From a checkpoint of a small mixture-of-experts model trained on Wikipedia: a softmax router.
Below are experts of layer 5 (counted from 0) of a mixture-of-experts language model. Rows are named router (the router's row for the expert), gate (a neuron's input weights, with its number), up (a neuron's input weights, with its number) and show model dimensions 384-511. Each number is 500 + 40 x the weight over its row's rms, rounded and kept within 0 to 999. Numbers have three digits each.
After each expert's rows: "gets" lists some tokens that make up at least twice as much of what it gets as of all text. This comes from a sample of Wikipedia text that the model never trained on. Tokens count by the router's weight.

# expert 12
router:557609472511497493515508524499510501578507425484497620478522431461491508531511511529465503507548503538549473450451445429497585477434455470517547468442472530496567570492474500450472512528488523443524507507549513568466506475435474526510523560518500473493477512474414491522447467539485534541541539545487552545486470508468565499529512459464517511504490473483507490519565531493457448573467
gate8:560604462525500552514513552483478451444537466489513556508486493611513532558503471562581472561550486424512458471502508485449519540571548576484485514491500536490455508456485508484533468565453544520466506517577545511496436532506472446478469523535482523511432503486471582559534454520476527546466533467419414454418481487504418522432404484530495533480470488523447481490570522448530445483490
up8:507413499471526484472486449520507437577427527494553438556450489520533490527544536508521504513515526481461505487500510564492435519462478496526540472505462472484504569444473534523528472499573540462491496454490508540534543500525527456439513432443475467533516457513461499456467564463543574462479482483501417461462473458551523484509549483539419433506498515482532575540524461498537439479485
gate9:468529542549453510381494463434451459446571513496419499487476539553436371463536506492450446545514508450496551585484477505552479510431554542468480505545530579533543520508546541461512531410510531507585508520405484539501470507559519554470475511472496523490418475479520497522492458541484461591540522484560507526443553554441532459526486531452477494481483486467518507476566527499510511485438
up9:497422527570472509412491483516516460536510487462498516473463426543602496559500486564441423479519524464489494497457500455552485488579454506518460533482459520535519468428531482473476522534436467490532512486426591522498506537467539477517422493479495476459452505493493483536527475456438526563492509413468578483560454499464479503490490430528564494514434522433509471491513528545499488500528
gate10:493418567495507518387456499526550449471524468492470543526561491437464438467449523477446476408527498477516575552506538438534398537448449454505442485464484509456588533526508505567499539474523504517503538429549460461525486454547479492531529506429445507481528423492463500497540471471525608554540494544528529490515541554490507470510505474481583497474558427446542468493522639465491598568457
up10:429499428567537513459561502519501485522530485552487471501493516486448559492564517469446536532558483463494508429533569551504529534540555497496509505489511518519511440515526500479522526439486535434554425553417485541524565477545527522575477442562541485497492494605511523461433516517483495503481448518499549466486583540550526484434501506554427556534446589480503488508497501463550495425470
gate11:474509524479531525478512465507502436560523474415491519456513388477498466423459532471521484470523502525543537527482554518450521540568530557505513453465485517491578544502496528474476508499498454544493439473524538482499498456504530462531453479511547512431513561436539478518501497546464441547493482511491482471535493537514500490517451532489489529509513516505523538458530597483442494430501
up11:491492545505506539488449537549516546530463522504480504558434480511503539585490460513495527557502480485495551567465460460423432540453508516478538460533508508513506453482561564544478476474438505502500498477542502518533474450468473487553514457459406472445505451494533502549503506411565491545479530546510543479500493427492482529455503473554489460560465442518462440480489504474439465508502
gets: "-", " a", " was", " an", " by", " name"

# expert 2
router:523545480563436443496516540529493572582535473494562453506522432516424475480546500468549538501483559483500541515537514545466532545468452436450457525490482486501500590527467494513450477491524578475524453502507484560535525525513469446500441421428575479527501528494542451525463447533492489462540500477560512462456546490511519529522549447568471502452464465557497528460500498451514510485436
gate0:491455502521491547471405462537523550497490480494531504510562441498545422489492539455512483519542519466519549455494549482545512527485444480542435538492467488531444489399591518433499508548505510444486532400539576520532469466536546536467545493534491518590543459468583491496510501489557565506549522471535446466516506512548468498568506566533514461537441492455495523459446485522503524457532
up0:508466494523510535483520487555542507443408483534493499499572564416442560468473524582487530506541471561511558525441501552477491537476549525518567526519436493517496494618430459493534444446516536500550547480523449535488407527611438539534499437540485476478557500589440559478465453472503492587543453543438496494422457490556464560440478511487498507520541495526477505491549460477530545510466
gate1:433482514450457477545435486577488520390480461464538509498584472450492495490471517534472506503503413500498524534430524462481560500500523547519502495509558594478543517457494495462511535502525528509573478547472494506470514411489433544480517526471470513478467427599561538463532490474419478499450525465531581522522449547475468555430484465459519487551496587424566475491451436531513531546457
up1:558494563536504447517414485519510524496533444436441475499466438527442482555475569537465536424499514522487484537543473452551487529495481465523490456463520519476564512533534463516511494596470527490478515422534513527459429501451499547513480493514471411455522566505445552492481525464506518447453552445557551531484531495583527527511545501539470519560528519480476522478514539516462539537520
gate2:615607485557530494543504545489488489444534444461513502465594491528477484504545523460535501425491503533483535488499461534459446493487506433499570459476513551493471434506494556526444480536536496504539515438483529434402470483508524504461530558499410458533471566503497566468542478391533540537537479406514547467505483463517516518519519522469513524587480464502500522495561525498496506504471
up2:435511482495509533556581536495532493487506565528491487463545418488509540464577415529464483559450535452518481556503453558478548442498537541548485447581489457515480511531538490457497516489476501457527507562454475528501479492432450500516457456475616484425483458443494445464537467482540451460445507553538443474430550501517481504431490458548498483530552469531463508568513509516529479503519
gate3:467496485536508483500451480520531421445450507451476509469526507462480463559442417455567503534474513526452605480525495513492536509431461552543493504478457468494466530509554519556454495471528546424561467522509451559491498524482521458492485551484562494502469453497464420444544496459501519524544585507475452524502467527439542453567427517537538482387498527562523569503489505536473509486480
up3:479455452460523544479473538472454574537498453513547494487531537469434496440445491521470456582468531485494481431414517532523492507496417422508442568513436483514533523491447515483545538512507494485438496499472456530498480524506569527532451554466501506531558491506582516493525528528481512528582462447463518475460463537492511463514517468527428515499459491526515478420456462579525601471464
gets: " |", ",", " the", " and", "|", ":"

# expert 6
router:465544542531489421516425412467468597499568552513516495472475491536521537467453513500455472530492540497555456501484478447512494592514467525449560512460520547451461423554442470527539495506486531466540516477567531498501446536497501508471517434532461564482513553522473519520588500483450553512516497474514548541554490476503486524465470469435579478560518513520521500487493448447484575507477
gate0:484518429476585498452540541552503532531533505466470573451498476471471464452467473471505477488425559492461497552483560547533477484450450520525477540422477449507528570502524459509479508529466481556510461508457508542585512404541508488521519496556502546511496444605458520514579537501483428500441513443428514532549473568442495537452502462457463526529536544506485525519477516488517557535486
up0:502501526497504518490496490391555501494444482477471530493542508474497489506507533448560502461469447513511456413475506459503497459494546461437504535479523566477408540532450517508496498536495506411480452559511493539491465502484433491525486503489472459481562600466469489541437452446536504474582525575450497543429514517598493527540459527605480500473520474494419529506538607486513455432469
gate1:505572475450558515460498432498452495499504414406449538507528524405566560498456517449450477578481533484534513444543560396490441498531475539537476434536528463520540537478565507508508490559423551521473471494515555478495540492534439557559497507508558487468511538518468536450483492465637466511497492486520484519496467465532472537484551518603448446479501510483520505517527486563485526482522
up1:514602518523463456481503458468555556522488452537415517493592541499446500495518532440512518559528500508506490519437419478462520387429461412429524502509551491495479561448480470507492491524516469533506534512409518507487516547534426538530538494522492476556503563573466552518491497484497494475456537510501509481439485471401491535549480480518424555445453454480511520512459547431474521506524
gate2:462454455459500579568491465535486466474542497462461460546490524582454525524502520516444492555551537489493485536510547419521500501469573524491437517553556458559444373462476536495540529502509506511518521527438480509592477543491456614483480477537423568497507441474549512488547512436516480537530463526535486472479500480530476467415505519439463499494512483468452470541533478520527523492541
up2:488497422595502569471491482479463521540502463452401520511522446452503489550427506496501480501475496530544455495532542516503497512510514471474486499410515459487540527482512506465449566439521544435553397520414515567479530492555522478508543403458525376483445485430470519444480463486441456530529546501586479535550496483478479535531507414488473540575526512537421447436573502491520483580515
gate3:458468555459478488532489513501561512510534542473474493447503551491531504523547502535513465511564497455537476525466487501565495497557498480533439483529503446462499446511527504463494512513494494503534481502522461445541449478480556488504503478495513463479432481470500497493548541483508502515497502523554498512489452471569474489465554542476492522456556528476587550485462449485494549455500
up3:560528492498587468577477531376549538552445538470549518484574587551493436561492417496536540493443542465466453450485469442435528485491559463475579450539592482462462566445452507529509511488536526538604480497434441508478490488545468464516496518500491564507506546488517524547485508492473523526512581554510475574595582494461530549472478483526521545462525527532537505508486551546541492497488
gets: " ", ".\n\n", ".", " (", "\n", " \""

# expert 14
router:504483526473574562475514512459513526498532491515498458487451517468457491561533472512482513517484482582436481470482473526484544579494484521407430467434542500519514544479521490462541543501557446562549500466472541534496509517498502509538495535458485424591469522464525474486481459486478521554425510546528502512482473443536524460523515429575496478544520457477517480454443547536432444465479
gate0:513451442467516488576514502574501531494528538445495579503479551513439514534450516483570545455486416510465486500547533480503533533525429513515518519456517455483446561530445554502471549512548513464540500514528537422467475538519504460506500504553454523493496465567481517429403450472531478439496465423497480499460459558567456507561619473540546539497477465531460524410484457503493435465501
up0:486562511514535522505469529491475470506446497501456524435500485438496517480517555510396503503507562501469461486469491604499516496520493503442524483382519444513517511499442500484531504463547491603497487491466535547534432488483503518467493482493524483486501504499473575488510503540471508505529477492432450464532479431467555491473426515490574511503526444500593478549467515582590539475538
gate1:468501459555489525487530525432501540495406542460525506545469483567595560516579443550490526531540499588465510557442484524502490487437581563512525462531505549570460512500513563476489537503475488515489489431515533385445559512522450495456494551455527458543508510431505520534545503516516418514562498468492503559477491468485527507524433569480504508483557497512510556547426510514524468538504
up1:549465495469507570502532471496470436445468510503536500424518458483461520423446563472521531501479461479472487497463578517492532499422574492527545515504497523525458394461498495549506481450537469498558495457528452488512510563516512471521494476612514441496524531462475525528464479534493505422487531506575484504466470525483586502505532479486549473538466545493521459499549601456525496508553
gate2:488547452532476473582525422508490458501494483511527497536517465475484455498561481456524551469560533480520560473446498457523457516482554445503530494460505481534440479526486560545425553524512527536497428568531456467429496528504494523480461539520522494529448559522462531494408522525449495506479496535457461497482524449483499479493527493547510460488439464408558512419500488513472514559448
up2:527534427477524475502513525487469563505523466496529450540523425587491481509471500440552486485488445545573419518497461573485487517493514448546508543497495505541467540451494528459560506513517462510464480499545556474490456542493495536531494425532478488502500443551441506473472412420445436479539515520423430507582495448568614556506596550472473515546566513557465407529528584469490452512506
gate3:470519491577482587466494472475513529506576492433516469532521554501550527454517439481428520422582490468502527524432470490527503558504493455600439564572501547465490512545427525490430509511498505541494535497512492446487453594503561570521491516441508514496474492450559533470507472527472449486500467551508524531466502537508526512601477501430577469467518454456482520450498463447502456464578
up3:502501531452529564563490454547582562446543460474521445450491561595486502526465481487502496545466525534465514533494461543491518507542527454524611517533487447484454497524549473515475494494496454463452494511477539491492488488514509514506521581538422487535502541541501510484429483544476549542591538619437513449466519547606464489425483443473499508551513471529401511417477486482447491529549
gets: " ", " States", " University", " United", " National", " War"

# expert 4
router:574515508477490476496478514448492529542395571495539521495483495490553589510511511439438498548525487481521471445472482447468468461484522534556544493496535499523447436394509503462519594493567469515586447498480470447475444511454500451495494487562550521442497635504513520511498501503496563491440556539511555507485540544517429546506539502432533569497517496531502538542503440436503494514537
gate8:480491536487397474511524433464518429480480529500534503429501465490517546534535507469518506476478527565446494466468472520573475494490527535530440495473531474505525514511471505539527467553558514516570597465484411559571514516538523577544493535403407547511529453505549489523564536512483493529457494541540562539469495483513511537464497481458544447487510398435492570485473480472442381539460
up8:485539428457528474483530487500473541523493505498473525493441518526541602518493508528513499548439490481496491464505499486515473442493514454535494527503540513497440461461500491503515549445482465572523526596524503446442477498496440481513505530528492484493537486439542542515406488479564489499497555455494498464560496476487451496508491601475483423458530543453505497558589487515547475568548
gate9:425514463577495527520515520516467483423479532453430553509485512514421545536520511487496474541535500505500505506443458479491482482509531450498577497536482523472451463542534473469391419565564455480477487498515504483443494541495469514542498494455537495509509511548499489514490500531406501526433539467507421537524552515568502483567563440484487437485473501494444468560518438508476572481488
up9:466556519509568501482468517492542482566414526419493520486521445511492486524503458517465479491474563474532509429514528521475465485525518458525425447532513455514508476448567448513422482566485449456455515476423578451414498479468507517503544525571455501468506488451516537524508532491565428449549530508474505465469480462468509490570503484496430544490482493492479508456496475498493486466490
gate10:470505462474517583453508473489471466442447465525555547518504528561487482546513470512512500506513513540449514535476512533545452505434540474537531484556524463509546521515545457508549491464507423481540481508507511471566483508508490586503508560525495504503567521505548475480556530474538467524462483463520486499488465480456510565511445533573468549544583476529507390498439451562511500543512
up10:465463529521474539490463513504507505517429510504439449561464493540502514510527500466547521504563460508550515478540448477460545471452504480481530580498533522524531513467532471537515509494459513568470498501504484442414534564533531499499518508482550548506474530541509536500496458549473456459538480486475518495499460495511409528539509492550458526575452471445555485483505448504454518478481
gate11:533493511522497539448548412534527433470396498479464484502498489503483468449475520508471459548407487465488524553494573498501556498507517525591501502509605517481483429521573483604477485495449444548517509492478517494534445523502562470509512514468553470486471479494491511457580487513551499566493466444463534539511525565482528498439589563459539521504553487491469542501438456515537538510462
up11:504523468406555471521448484508481518514547525508526538529440452399482490616542471533429516496600496511515449495536498473529511577484524523517482510478527561465517494468440546498545496495473513497550560464458521542581521440520462505528581489586465517564555511533438484553508468538480494538512414486486490548439450501539544558464468493478479506554478453503467563433491505550489424549485
gets: "0", "9", "\n", "8", "5", "6"

# expert 3
router:475482393451474519480574513504465493538489515413525556547531486513480598519551472500475540486479469457427539502440528510554495546542506480532492540527532481487516557563521443541481480487510498460554506534447504478420501554506443554467401523457521534529502456477497534481495533508473500515467456426520454519497527471526464456467563521553453500490479442489505510501498525488495472464489
gate0:465472432535476487525494416526550465472531507495431509529504562496478485533501519462526506484471514459431485472542488475545460481573502500445522480483549480500436490452448539524544495510549479480530549421444402553453457582484454501531501458533520484516482474401489552497579464461514566508525579507560473501521557506513483515448581532522556515529460497444513509529489443462607501563490
up0:489434546567504476501510455443489511532459476465555455511533491498469459468542448540447512514546450430503503595566609522531518455521565535561429489549520495543499536422530389524441488482490511468533491511592519562519472517523519479471438523529482549498553530491490551538515432535533483560422537493520498524446553493501490521505486531457505467444502531532509414484484525525498481531479
gate1:481495448551513547550516483455537485518459516586407470491508473447447459463455502549474500494460553558491508491452498412504535484568494469526560523472482509515493520546597526496570472551461529460519521484491492447470539594566447396474477544537558455429462491422496537488520492460481620543470468499471469501495502459465533570458446507444470506503524446475490551484458482533552508523524
up1:554491497512443481464526476452487476455516513459468470543518526541476560516489588514439497430538517520518506475463503441484438448509457408482449519508545452555512533568473496498558515524576574465551494533544511517456516513467464485470518504482481413544494569479575545534535485486492515528530482503488481544503547490594527547503561501431485412466516456483465599379539504466511447486496
gate2:456552435528512488469469549448450537533505474479508512546474444540438483520514499501524490530510559528529511475468496593490474549477533490527511469500459537469567481531543472528437423468561561574512519468493454472454544567519513482510438494435496459536517451578503490489507564509447447578446505494512438458511597539486444458516486517502488490423431424540583515495455525495552495471513
up2:516460500550557511414539528511423569494457484501485479499444510501490520499563540487525499487501509481519507514551426506480513402476472509488472538501519431470501476493446432507453447501484530510511541438525518468487555433558538496481500578425482430472502535481555496505487479464576521550420489497458523495501573471504490441496492565502450508558510565488553438532528543484546454523477
gate3:577473462508494501508457492519500489542469470485509511508503535473547572459498523603468477491534521484509432437479431476474469460496557520516495472547498590557539480534533549476558502560562565480486479513427483513546504517580448459553497505505472495514502519456425507526526453493558483504493428485467447494502574445396513491477553518449569474553540495409474582471498476495517496441520
up3:520460583514511445511531524475492444555482471487506416422556546530483535432492525489501486442502531491614507497484502546483539486483469513518484459468473454492462497503468405516499511505490494476515503494519513535508393541422502487508551593476566433464535447474425543543491552502458466508470519466558497492437546481514426583500441539489534459503485504426520458534515534534506483503504
gets: " the", " of", " in", " a", " to", " on"

# expert 9
router:532534456544472445496510550570462413457531464476505533468534441532517490505499532429518507479559488500568507501486528501531520482533541463449484508516468505464576456563522465510503435482568468475480453518491478492580552504500522455496489486502471399511522453512463520504513569515522411490504454511556466486473488463511513496552552545470513545448475471553532475479557422502440448515499
gate0:537465471504542494564460490535525523367527451515583551555440499539534474524489524529454537483491471488499534537515607545593482447528496486512502451497509472563511413562532505467522413498521479514504425504505496545543587438482540491518554527489518448498509494456485549468461485492586535505453512452489482536490476473484531502542531455570461562494491501492503466540461402465507525476506
up0:568472514475547527485497533481530496535445518554556534543472516530489508528493524507496527484489456492444504461480565596474495507424528515436437485444464534419508555487524509494548512461509426459453527476487549499466528498473462565532465488371498453445538534453406390512542455518449498472440515510553452438452448625450485483545442535535589491518445535476444563563503474490554526444543
gate1:504454511503494549512530503493489492469498491414550435574486483544480538505515479464538476485548474490532449546524495430452443500600533512479438555583482476517485526518539518573474495437566456526450544497502474516450390479460517510486536485486504478518498530439532522558458512516557471558541456448470508551517541510544517555531537535496495455473465457539501482420481484547477514478493
up1:475578470503471521546485475480520531504542572557495468524481527459488499463455439525468470541543503494546506484546450555539462477528527462518524464525478466462502589487542438551458501543439504524439504508509501526554514489467500523519513512462460448524523402518498514531530481538419503546466494583583529464484556458474581518536479482414479500387491497555528525496568535479436568476460
gate2:449515528511505490554487495489503505503496484471539452531547529499538538472451507450454474447457463528558533605473515517517527502419544570497496545556515512524525495497529470510529474480570537501544459429473497495480439497470557468507490517490496516480491467496529458472500550500451478543523548511493428572588472471468470505555498526510539503550451473485558472552582519456515461530441
up2:439518523486515477491499462528468532542430453499521518513431463505400506476475509522411475519514527555518469419473492525501469481509450493539533547498481495544456547512530467522516498487529466487415477508530513457523537474499506516569438495543485485411487510618485534501496425432500463495530478516470531505478514483459604549430485439556553563458490484542570433509494545480522448531460
gate3:501456498458460556546534476494634511489517587471586598477500474504476551510533435521521492430551397487558453461588530485473463385536535484521469487539491535622470494544465496445458481490498480452534612513456467497547503492511525527489541433533510477474453506516461504551468535531391498520521524474490463503501474507477495528485497549467521457500527500463480513425526489556504528514517
up3:492515571519485570522494522523482500485507520496426577442525532475476571518476519515552464556466439419536476494528507437478501600501528499511508455490509499426536584522480493622514524485499465492498487421502494501552439524465515572514504478477513502508442458530480537392473549462531531504486537479453486494497529455496573417492441559448490445494493533425555474480420504484478412479503
gets: " |", "|", " the", ";", ":", "'s"

# expert 5
router:438476446426440490504521475451493491563509512495428488535490526560546435420496520432489504443459520472460480517522559556539486524498459563542465543537479506599488480418490469561451515477529527521544544511513451516518513452485490524552524476458512597521583494520477528454563501531521527497536475448487479600504470531481497482467541504463549476510482495508490443457540573500520543544522
gate0:495438480501470470519509494588514497485485497498465485527488458479451521548518501515514474496505504549512538557526590448438556458504482486457487532456449505479473499482501493473484498489547574470415504578456402504526416450501498549543525492459507486558510468525498465450420473463448476561493349503518450548488557527589539541570490459460585505449506505502572488496571449491508517622420
up0:543500482519475481486574539502488506536486568485521555499468501484452531494585509519538469457554572529479516472500459394516519470545445536484544451504518458555497487506442492501542482549572457462519438472478443507543562500522482513447486500580493504431505494560507529489432490500540533499404432444510495518508476536524500515475502521432560502456467473366508429480444486522470527542438
gate1:496430526492529552528500442451498467480470559518517425514519555565495555496515534416460448478571498521456459479539488500523525489382455538508560401543508517470489460496405472499479502457514457411544517578555481521555434505511514484474506567524468458486564552475479458514518454478504384526502488499500431544483512513524474517465508446489499454529536548524517502482505448530527521474468
up1:488481479529566441418439525481472515526480502434563531510480478435504481473528474548453528421480523527467513381523513476511471511499553538561499442470513483457523512481451490525511637494479490454564462482523521470507521509476489425466514538498496488481548504510513479539533554481464540473475512470551437456483545473464508547556510468473561454482474471459526510519495527510489481507473
gate2:506518481454496477462519590529460497530459517520459529540550531544539481498520571511510493480483498472475473464451544543480555487523437445465455531511528490457500500499495506534507511518560499494543498503470464569457511523514489503557566528486433498527513422551467440490469495535504434535589509566526463517525522524434494503525514471533428471515490545549473487480500485419469483452517
up2:437483530418545552546473466553550575505543578514500576524561486484523500564565490449441497471507441551508510416527496561471472507490455555490417517525550451427440495534472433529413508524498473448508553469469504505438436538456530461477517484443532560494474513498562477464501491438487525543523481526498445439479473541521481565594531474471549490555426487432452490579470513482529522507513
gate3:521507558443476570519525420531485491538553529578458524517529490483547518491511530485494503533502524512486494554495460505473500492459507539518511503480525385541496490461480486466627561463510426479503514459482443409457514641437513525474487450513498511454489470524518490433507441497460515457498482459549500491491525514521537497466494534492455463547487529521505575480529518485523508527511
up3:571400476498533428458502576493499526501472473565520412428447466525481579501471503448554530561538491441439525450544488480463513544502485490463514513436463468475475530501541476485549512542472483509437511476453570436465494506509509473459505505513492496535536515455508468517448505482615518425528546476525527459551546462523495449530529456556519491534479491561487434551511486501437486467424
gets: " to", " was", " in", " of", " with", " is"

# expert 0
router:519486560447450544513432456506494493513528400479460551497472444477482470528524525510410460531535546494498444467506536512417439408504525514568479441501463503472480489488523509467515516447506495524567488506432531526425448474478454562530566601487513447440487545457508523525514552502393546591499572513502495430559581582504500543493490455524494460459454481454527495488441513486477535488501
gate8:510515471504453475550473498528458522489533481569414497510512526423491556462543485451465490538527545494525476503502567491558535475509484475492445489468500479546466534478478530465497579508559527515495500545587453480512434427410544477541547575548525539508472518546509449461446466513415437508583465478450476530528566496526452537487461460493463485417390473465457558500517543471582538496522
up8:590493480469553456469492531497553478452475512482453451478517458492475571428484485493507487550526516483491463546461483497501458479506491489474493448562548500487485479496578434485444525591482493485463451557457525460543515544506461477501405485531569514498523485496562517596600468482453432516454492514460460467499530468475468537504472537414402487539474464559488494474461492539464444532544
gate9:492519471479517527511493471531564504494506487443517517514508568506436478511538491476508442455495511467518524487521425532514493435490540487506465456529496535498463451447541560492454468479585537555576477523500522524482520471520540448554504480504517516505451440526488563488427484488553540439499572484426495514491521480487535539487587531462486529500448434487435466528552497546537529514517
up9:528530523482478435404415524565494430483482520498520543455550500552468518524430523534480532519444426454469477518527528510441515419519464456571446432481574476541519551534496471572522451495506545497448514524486521491506544452458547479483528513504482490506491478473451512415517519483500457527416583458469537524496535520450562503429566510425524541526469547440418503521509455468545420475501
gate10:532502461416408476470479490472488416522529483441448552536473418498540491520493602469533430505459522573486559518554531565562487529469479503453537536510572528598503538511591476574484476542573534440535582502514496549490536490500513545445433534500555507484499536541489482494470533449471468577523563459547463463426462521464468489524455490588444534489486477431541484472501474439459446507514
up10:517508462589485445508486481503517547546510513530525516544585432437497447473465506521570553514477443529451456516428497557490397523450468515419494537466560488579534487421512509505585513503496502517469495533525527434510521529529514496504391518518514489491451549542499523571441489499465519492545522452450433475608492454499443493496486478548525473461452503475489478518466547470551443481576
gate11:506588536472541526482514490509533489473503446495536525509465502513508484489528486474452469449502499473486487561533537565555538571577460510461470554443427560566485504385508487503467565505540540549488538544534547551448470470493548432508566499552482560541477486532457518397446497403584495493505492590562514484556448450487548466466465523534478474453552438437452553499500572470554406511515
up11:506460494526527454483480477513436522451551602487575491509409557558540501506531513550526452551509495506531502500450452520507472587508488515420473511497509530422489473480497458523533569518461526502521456562485439497514489488433528469478568498551515573555504456561595494468574494457508563575556498475488564568439524524467490491507483488559502519442546469555524466463457467521476467476471
gets: "1", "0", "2", "3", "5", "9"

# expert 1
router:444451530551443517483497433538532491549457497420466460513524534534473493451512488478518519501422471468523509502488508481551450460522449482577489532523527486495437490567531497563495418490445484515475474507512575450474462498489551469505463530479555532500549513503542490516504525517438463474524446520397495473521550522555497520495541552417509429497516535579561504480472478490511536480484
gate0:487462375544485473489495481481493472607511466531491494474555464443549468489433493553529535492550480470492502460457479449447449461558494478582478487541514420508403508517516507517488509494536572534515439596459536542526516473511418499485527499462550522474471541490528500504554463435507484484513585570492442470549525549482464519544472473445508490570497557518496560482478502490513507473488
up0:466473437483542502551549506459504490463514504458462472421476442436465347456556440526557502446523554507489567516531509561471478510510528501511477475503576425490472514502525489515452555512493566444535457450488547596506559496466455506485538516533563500459498483448488477445443505481458507436551427533460493458511439508591482459485526525461499504491543541534526521505630495581504515429547
gate1:527422420476518468466491470574480430578492556499454541448461448440499468421473518453546497571486548504435501459475513483547499522486504491521431502521522498502487483446501516586470540452466464516434534503452501517449454510565514524476539464451431489564485482490426499504460525523448505448605445534515464489493561500449490493479482506488556548575496491517490405465467456519554488463535
up1:467451475462506479398545525492406554492528627512457543575464495522525524525501532539459514475541489560505524482481547455534513426523596541500466491514538496493563466461416499467471510525490484528550504540511467536510596495465533535450516478479432452519550587489530451548534563470456504528480524494519471493522509550476533521490511541540459406522455435501501483474534489472513488486490
gate2:461482481542469548412495575594487427429470492513415477485457530456537509501498471462508531485496461587509483510553494578543507522459557477469510467514499541485538517519432478553444575476475570523515524515483554546494503502613500520540493469425543495483551533508528545523464496455494439508502553561541512506476481487557455545458545516504472454434549492432505457445533468496558447499484
up2:542522464525505465578585488458523509562532475492516438444435554494526518482500483514406457531459517436503533479533532464440413446529433465536446525430539510489543473563483495476396527504495485547514586491492449512535510497583523441488516584481506456443442515456539488549516495559558475596483462435482467447526479501534566461555485554491498425517538492465399504513533497549608500491462
gate3:499450459517552462485527533458468515465463543412510565500510613448486459488542429479524499393398432605542489526542480515537517479454509487496540441557500501471503483490571504537537453539535471437513492541466536522519494540526453560528437494556439485521470471442428462473486473503485513460462541466434449559500475517459496576450532496590482460411533542467476460517483551524507543436572
up3:508403529479506524463446550606509557429447541482573506494556569427570525502453507553546523499434586467527508518435502516457493511500498456508478526500544494433462553518468542448562469530469463455527482520475556481463510487512506494528523526535466475500482508506466407467447476516505477405505561439388529545538527457505499493448586531483475614541558513562421473519533474463543507550521
gets: ".", ",", ".\n\n", " as", " of", " and"